config.toml
n_layer = 12
d_model = 224
n_experts = 96
experts_per_token = 2
d_expert = 128
d_shared_expert = 128
activation = "squared_relu"
moe_layers = [1, 2, 3, 4, 5, 6, 7, 8, 9, 10, 11]
router_score = "sigmoid"
normalize_top_k = true
routed_scale = 1.41
balance_loss = 0.0109
balance_bias = false
router_bias = true
init_std_router = 0.0138
lr_router = 0.000532
vocab_size = 8192
norm = "rmsnorm"
norm_eps = 1e-05
tie_embeddings = true
optimizer = "adamw"
lr = 0.00123
beta1 = 0.9
beta2 = 0.95
batch_tokens = [32768, 65536, 131072]
seq_len = 512
train_tokens = 670900000
steps = 8867
dataset = "wikipedia_en"
Below are experts of layer 8 (counted from 0) of a mixture-of-experts language model. Rows are named router (the router's row for the expert), up (a neuron's input weights, with its number), down (a neuron's output weights, with its number) and show model dimensions 0-223. Each number is 50 + 10 x the weight over its row's rms, rounded and kept within 0 to 99.
Before each expert's rows: "comes after" lists some tokens at least twice as common just before its tokens as in all text. This comes from a sample of Wikipedia text that the model never trained on. Tokens count by the router's weight.

# expert 21
comes after: " ", " (", "–", " comp", " c", " mi"
router:61 42 53 65 56 67 47 48 46 42 58 60 65 48 60 52 59 42 44 57 53 47 59 49 44 51 48 32 56 38 55 49 52 63 36 39 44 47 42 46 47 82 54 55 46 46 32 50 35 59 38 51 57 59 37 41 53 50 51 55 48 40 25 51 36 41 48 64 55 29 65 46 43 42 33 53 51 47 39 61 64 52 32 49 63 56 46 75 50 43 54 55 75 28 35 43 52 40 61 67 47 51 40 33 56 60 49 42 63 47 48 49 70 48 41 54 65 63 69 45 53 50 50 62 40 57 59 58 52 45 40 58 54 61 46 60 71 53 66 55 35 44 47 56 53 38 34 45 33 46 44 50 58 54 62 51 48 53 38 48 56 46 31 29 67 44 57 56 41 48 51 43 50 45 66 58 35 76 34 40 40 52 51 36 46 59 54 54 64 55 56 51 63 56 53 62 54 58 56 41 46 56 70 61 51 55 46 52 59 60 54 69 56 42 53 41 47 49 59 58 66 49 62 46
up0:34 57 61 59 62 55 50 59 54 58 45 64 54 48 52 51 45 68 54 44 50 49 62 43 54 41 66 49 41 54 49 40 36 41 49 43 53 52 47 36 48 53 28 58 40 40 43 52 54 48 50 30 49 50 54 52 52 57 37 46 50 58 67 46 53 46 45 44 37 43 53 43 46 60 56 62 43 37 61 44 38 46 62 51 47 56 68 63 47 47 61 51 21 44 57 43 41 44 46 59 53 46 60 53 59 37 67 32 60 42 51 57 85 64 58 55 55 49 56 52 58 50 46 47 38 55 57 45 50 52 56 65 43 61 43 53 49 64 40 42 48 57 65 68 50 49 64 49 40 53 42 50 46 53 50 32 46 60 59 44 51 43 53 48 58 42 24 69 57 45 51 42 61 54 60 72 50 56 68 48 65 52 40 60 66 54 54 45 47 57 34 75 46 44 63 48 71 50 51 30 88 50 37 44 59 62 67 35 40 61 57 38 47 67 51 32 46 38 42 61 46 51 44 61
down0:53 48 49 36 59 49 59 48 41 55 33 44 45 37 40 42 61 44 50 32 46 54 68 43 53 36 50 35 40 62 40 21 54 33 58 37 48 36 44 34 43 56 62 48 60 58 53 56 51 51 42 34 44 36 46 45 43 28 40 33 50 55 46 75 45 33 55 60 38 43 42 47 62 51 43 42 41 54 48 78 38 66 55 37 48 56 65 44 58 37 36 56 38 35 40 60 34 57 63 36 44 58 43 44 34 59 45 41 31 56 54 62 45 60 34 53 50 39 53 40 44 46 52 49 56 47 33 46 55 57 52 53 47 59 33 30 72 44 53 51 42 50 46 41 34 62 37 52 61 58 38 51 46 58 51 45 53 56 54 51 75 63 52 48 63 71 54 55 25 58 53 40 64 51 53 63 48 49 41 55 41 53 50 43 56 61 51 50 42 58 50 44 52 49 57 60 53 51 43 45 61 64 59 35 47 56 48 57 54 52 76 45 30 57 49 44 55 53 46 42 58 58 54 36

# expert 44
comes after: " in", " of", " the", " is", " Country", " County"
router:63 52 55 50 66 51 46 36 58 50 57 47 48 47 43 59 53 63 49 51 46 62 62 47 49 59 47 34 43 44 36 48 42 43 34 28 62 43 48 42 54 68 49 72 53 37 65 47 35 57 41 31 54 50 40 46 61 40 33 48 54 53 49 56 55 41 44 60 44 41 62 44 54 71 40 46 28 35 40 59 62 45 46 54 73 57 57 77 61 54 67 51 42 35 51 53 48 41 81 44 48 54 53 46 54 47 53 54 69 46 45 57 56 43 48 43 75 62 51 52 52 61 45 54 64 55 46 35 56 42 45 52 62 47 41 48 66 67 67 51 50 44 61 52 64 52 45 55 50 57 58 45 55 35 56 61 46 57 60 64 56 55 40 38 57 58 50 92 55 50 59 50 53 31 56 53 55 61 52 52 59 52 45 49 61 54 50 46 55 50 47 66 61 45 64 52 57 40 38 35 57 58 56 62 51 61 60 43 59 63 81 50 42 59 46 38 53 51 45 59 55 49 47 54
up0:54 47 57 37 50 42 50 48 34 54 32 53 70 46 44 48 42 49 58 46 29 44 50 45 57 77 52 55 39 55 52 67 30 48 23 21 40 37 59 58 61 50 52 53 40 37 46 51 53 53 49 51 50 37 57 35 37 60 28 53 46 46 49 66 62 53 53 59 60 48 60 37 55 59 57 65 20 47 43 43 29 54 36 53 55 64 59 58 60 48 54 50 48 52 42 42 57 54 51 44 51 62 36 57 41 52 54 55 50 61 57 42 50 57 43 42 46 52 40 44 53 63 49 48 58 77 40 48 46 33 60 50 56 51 68 45 33 65 54 47 37 57 41 42 58 47 42 42 55 52 49 54 33 46 47 62 50 69 35 55 76 45 44 42 53 52 48 60 41 40 52 48 55 52 50 52 47 53 64 52 52 59 44 36 56 47 54 54 51 61 51 52 70 43 46 48 44 36 45 30 45 51 79 60 39 44 61 47 49 58 78 50 44 53 52 65 45 41 60 69 62 45 39 55
down0:53 40 46 55 58 41 51 48 42 40 32 45 42 50 36 37 59 50 40 55 55 44 40 38 68 50 51 33 49 49 44 38 36 56 44 42 38 50 50 54 27 41 34 29 54 62 66 50 51 69 54 53 54 54 38 43 45 44 44 50 67 37 40 53 59 53 46 39 57 69 48 51 60 34 39 66 56 45 29 43 57 58 60 56 41 58 47 65 37 56 51 36 45 67 65 40 50 43 50 38 55 50 50 63 56 38 29 50 40 51 39 44 27 53 40 38 32 63 40 54 52 59 57 40 52 48 70 41 55 43 41 41 52 41 54 30 47 47 34 55 43 34 68 53 37 48 49 46 44 45 60 71 49 43 45 59 49 47 54 42 47 53 41 61 56 59 73 38 66 58 54 60 56 26 64 37 57 46 51 36 56 55 61 45 60 51 47 35 54 38 34 53 59 40 58 42 59 34 51 54 37 70 49 52 53 54 50 31 65 50 45 63 59 50 60 57 58 50 34 47 57 64 64 41

# expert 53
comes after: ",", "s", ".", " However", "),", "\""
router:54 45 49 60 52 56 49 54 43 35 68 45 36 38 57 57 66 47 46 43 53 51 60 38 45 62 45 49 55 25 61 41 47 73 38 47 52 50 46 44 51 58 45 56 60 55 52 53 24 54 48 30 58 55 33 53 52 63 19 55 52 27 60 60 31 40 45 62 51 42 28 42 45 57 48 70 43 41 52 47 55 60 52 50 62 59 54 78 48 56 54 58 51 47 53 65 51 43 55 65 54 63 49 33 48 60 64 46 55 50 45 60 54 41 36 49 75 58 55 48 60 49 53 54 51 51 56 53 53 54 40 57 41 55 51 38 51 68 52 51 43 41 53 59 45 47 41 47 48 51 48 39 57 47 60 46 36 46 57 62 42 52 21 33 52 56 38 71 59 36 52 44 56 49 46 57 47 56 41 44 45 54 43 48 63 60 50 61 68 50 50 59 58 64 66 68 61 54 50 54 74 39 37 70 66 60 44 36 57 52 64 42 50 54 43 47 56 69 50 62 68 47 40 55
up0:54 50 50 44 50 56 30 51 47 46 49 55 85 72 54 62 46 49 71 55 46 56 52 34 49 55 77 47 49 50 52 56 47 48 52 27 48 63 45 53 51 68 42 50 50 57 48 50 47 51 41 68 52 54 41 43 71 46 67 47 56 49 53 51 57 61 51 54 61 06 64 52 52 42 49 66 27 45 47 57 67 50 50 71 52 52 47 76 59 35 53 57 46 49 47 48 50 53 49 53 55 76 59 44 50 45 50 49 48 54 53 44 71 51 58 47 56 64 60 60 53 52 55 54 48 51 27 45 50 43 65 63 53 63 47 68 51 56 42 54 55 51 50 53 49 84 46 48 49 48 46 52 56 37 51 52 60 54 48 62 48 42 51 45 47 37 51 54 54 50 49 47 20 50 50 54 44 58 60 49 61 50 55 27 52 57 53 50 44 67 21 36 49 49 50 44 46 55 43 43 48 54 56 45 49 53 75 51 42 61 68 39 50 47 51 52 42 54 44 40 41 46 51 54
down0:61 50 49 38 52 50 52 60 46 50 46 50 43 48 74 32 30 65 49 50 44 53 47 64 49 49 52 34 19 48 50 51 58 39 49 50 52 50 44 52 47 68 41 47 48 55 18 56 50 49 52 43 59 50 41 16 47 67 49 53 32 44 29 73 51 50 46 35 59 39 52 49 50 33 51 31 33 54 50 49 44 30 72 49 57 50 46 52 56 43 44 55 59 51 30 49 78 50 51 43 49 50 55 52 49 52 54 39 48 49 72 68 59 49 35 44 48 72 39 52 63 51 24 54 59 44 46 50 45 48 56 49 42 51 59 54 64 54 51 35 55 35 46 49 49 45 49 39 47 49 51 55 47 30 52 55 51 57 52 49 44 43 51 44 40 44 51 53 17 32 49 41 50 47 55 52 50 45 62 51 55 63 52 35 49 41 63 53 61 44 38 74 53 53 51 34 64 48 66 53 63 60 63 48 30 41 51 53 50 53 42 45 49 42 54 48 55 41 51 47 51 39 51 46

# expert 38
comes after: "1", "–", " ", "2", "^{", " ("
router:61 70 61 57 43 55 31 44 38 50 60 54 29 56 53 51 55 47 63 54 54 75 55 38 52 65 43 19 52 40 50 49 43 58 55 45 54 51 47 55 46 63 43 55 49 46 36 48 38 66 47 44 54 63 47 51 65 50 43 48 53 36 56 52 43 43 53 55 52 35 62 47 49 51 58 68 41 36 38 71 67 69 48 48 72 46 64 70 63 42 69 54 53 44 36 60 54 42 52 57 50 53 40 36 46 54 66 42 67 49 50 73 70 40 48 45 49 56 47 60 51 47 53 70 46 45 56 52 48 45 45 39 61 56 43 64 53 64 60 58 48 53 39 55 64 43 32 46 42 33 36 49 60 32 48 72 55 56 48 47 58 48 55 33 60 49 53 71 63 53 59 42 46 43 58 59 40 75 52 57 52 51 53 43 57 62 63 58 56 56 50 48 51 55 69 56 56 56 48 40 54 41 52 61 50 50 51 26 69 72 45 58 36 48 49 41 38 43 53 56 47 59 45 49
up0:34 56 53 39 57 60 55 55 61 59 51 52 60 46 53 61 62 50 29 64 41 42 42 32 46 45 41 58 58 44 55 43 54 38 64 37 58 56 61 61 45 59 29 38 47 40 46 42 36 46 48 33 36 48 53 55 46 45 48 51 43 47 56 45 40 50 38 49 48 39 47 66 59 71 43 43 43 42 33 42 31 35 51 53 46 36 53 74 58 49 38 57 45 65 55 70 37 55 42 60 66 50 62 32 43 43 53 60 42 43 46 55 59 64 59 54 46 54 44 68 51 40 64 43 53 50 60 48 64 41 63 52 48 40 60 53 54 56 49 49 37 42 71 55 53 52 39 23 47 75 58 49 52 47 45 32 52 42 35 59 50 56 50 58 40 51 38 52 56 33 65 54 46 50 55 50 49 38 61 55 58 50 31 31 38 65 53 48 55 54 40 63 39 68 55 51 33 49 44 48 32 45 51 54 32 73 58 52 45 36 52 50 55 42 59 60 32 53 59 51 51 64 23 48
down0:42 30 58 39 57 41 69 46 48 52 38 40 47 50 43 42 50 51 37 46 49 57 46 55 52 50 45 45 52 48 57 54 48 36 31 54 38 50 33 48 45 55 31 38 43 43 41 49 60 46 51 63 62 44 55 50 54 41 56 46 47 63 45 50 60 51 60 57 25 39 56 45 59 67 45 45 49 44 66 39 52 46 45 48 57 51 55 42 57 42 61 56 48 50 63 49 47 48 56 30 37 37 40 45 61 45 39 55 44 33 63 52 32 68 64 53 49 39 48 46 45 52 52 48 21 38 55 53 57 60 40 43 55 52 63 34 67 35 53 48 69 43 54 47 55 62 64 53 53 63 41 63 43 51 44 52 39 58 32 36 47 48 54 52 20 34 55 51 29 26 38 66 64 36 53 60 65 41 36 59 45 42 37 42 67 49 59 38 60 41 34 34 39 63 67 53 53 45 43 46 48 44 50 42 40 50 48 59 31 39 40 60 32 65 35 60 65 46 67 53 49 57 48 53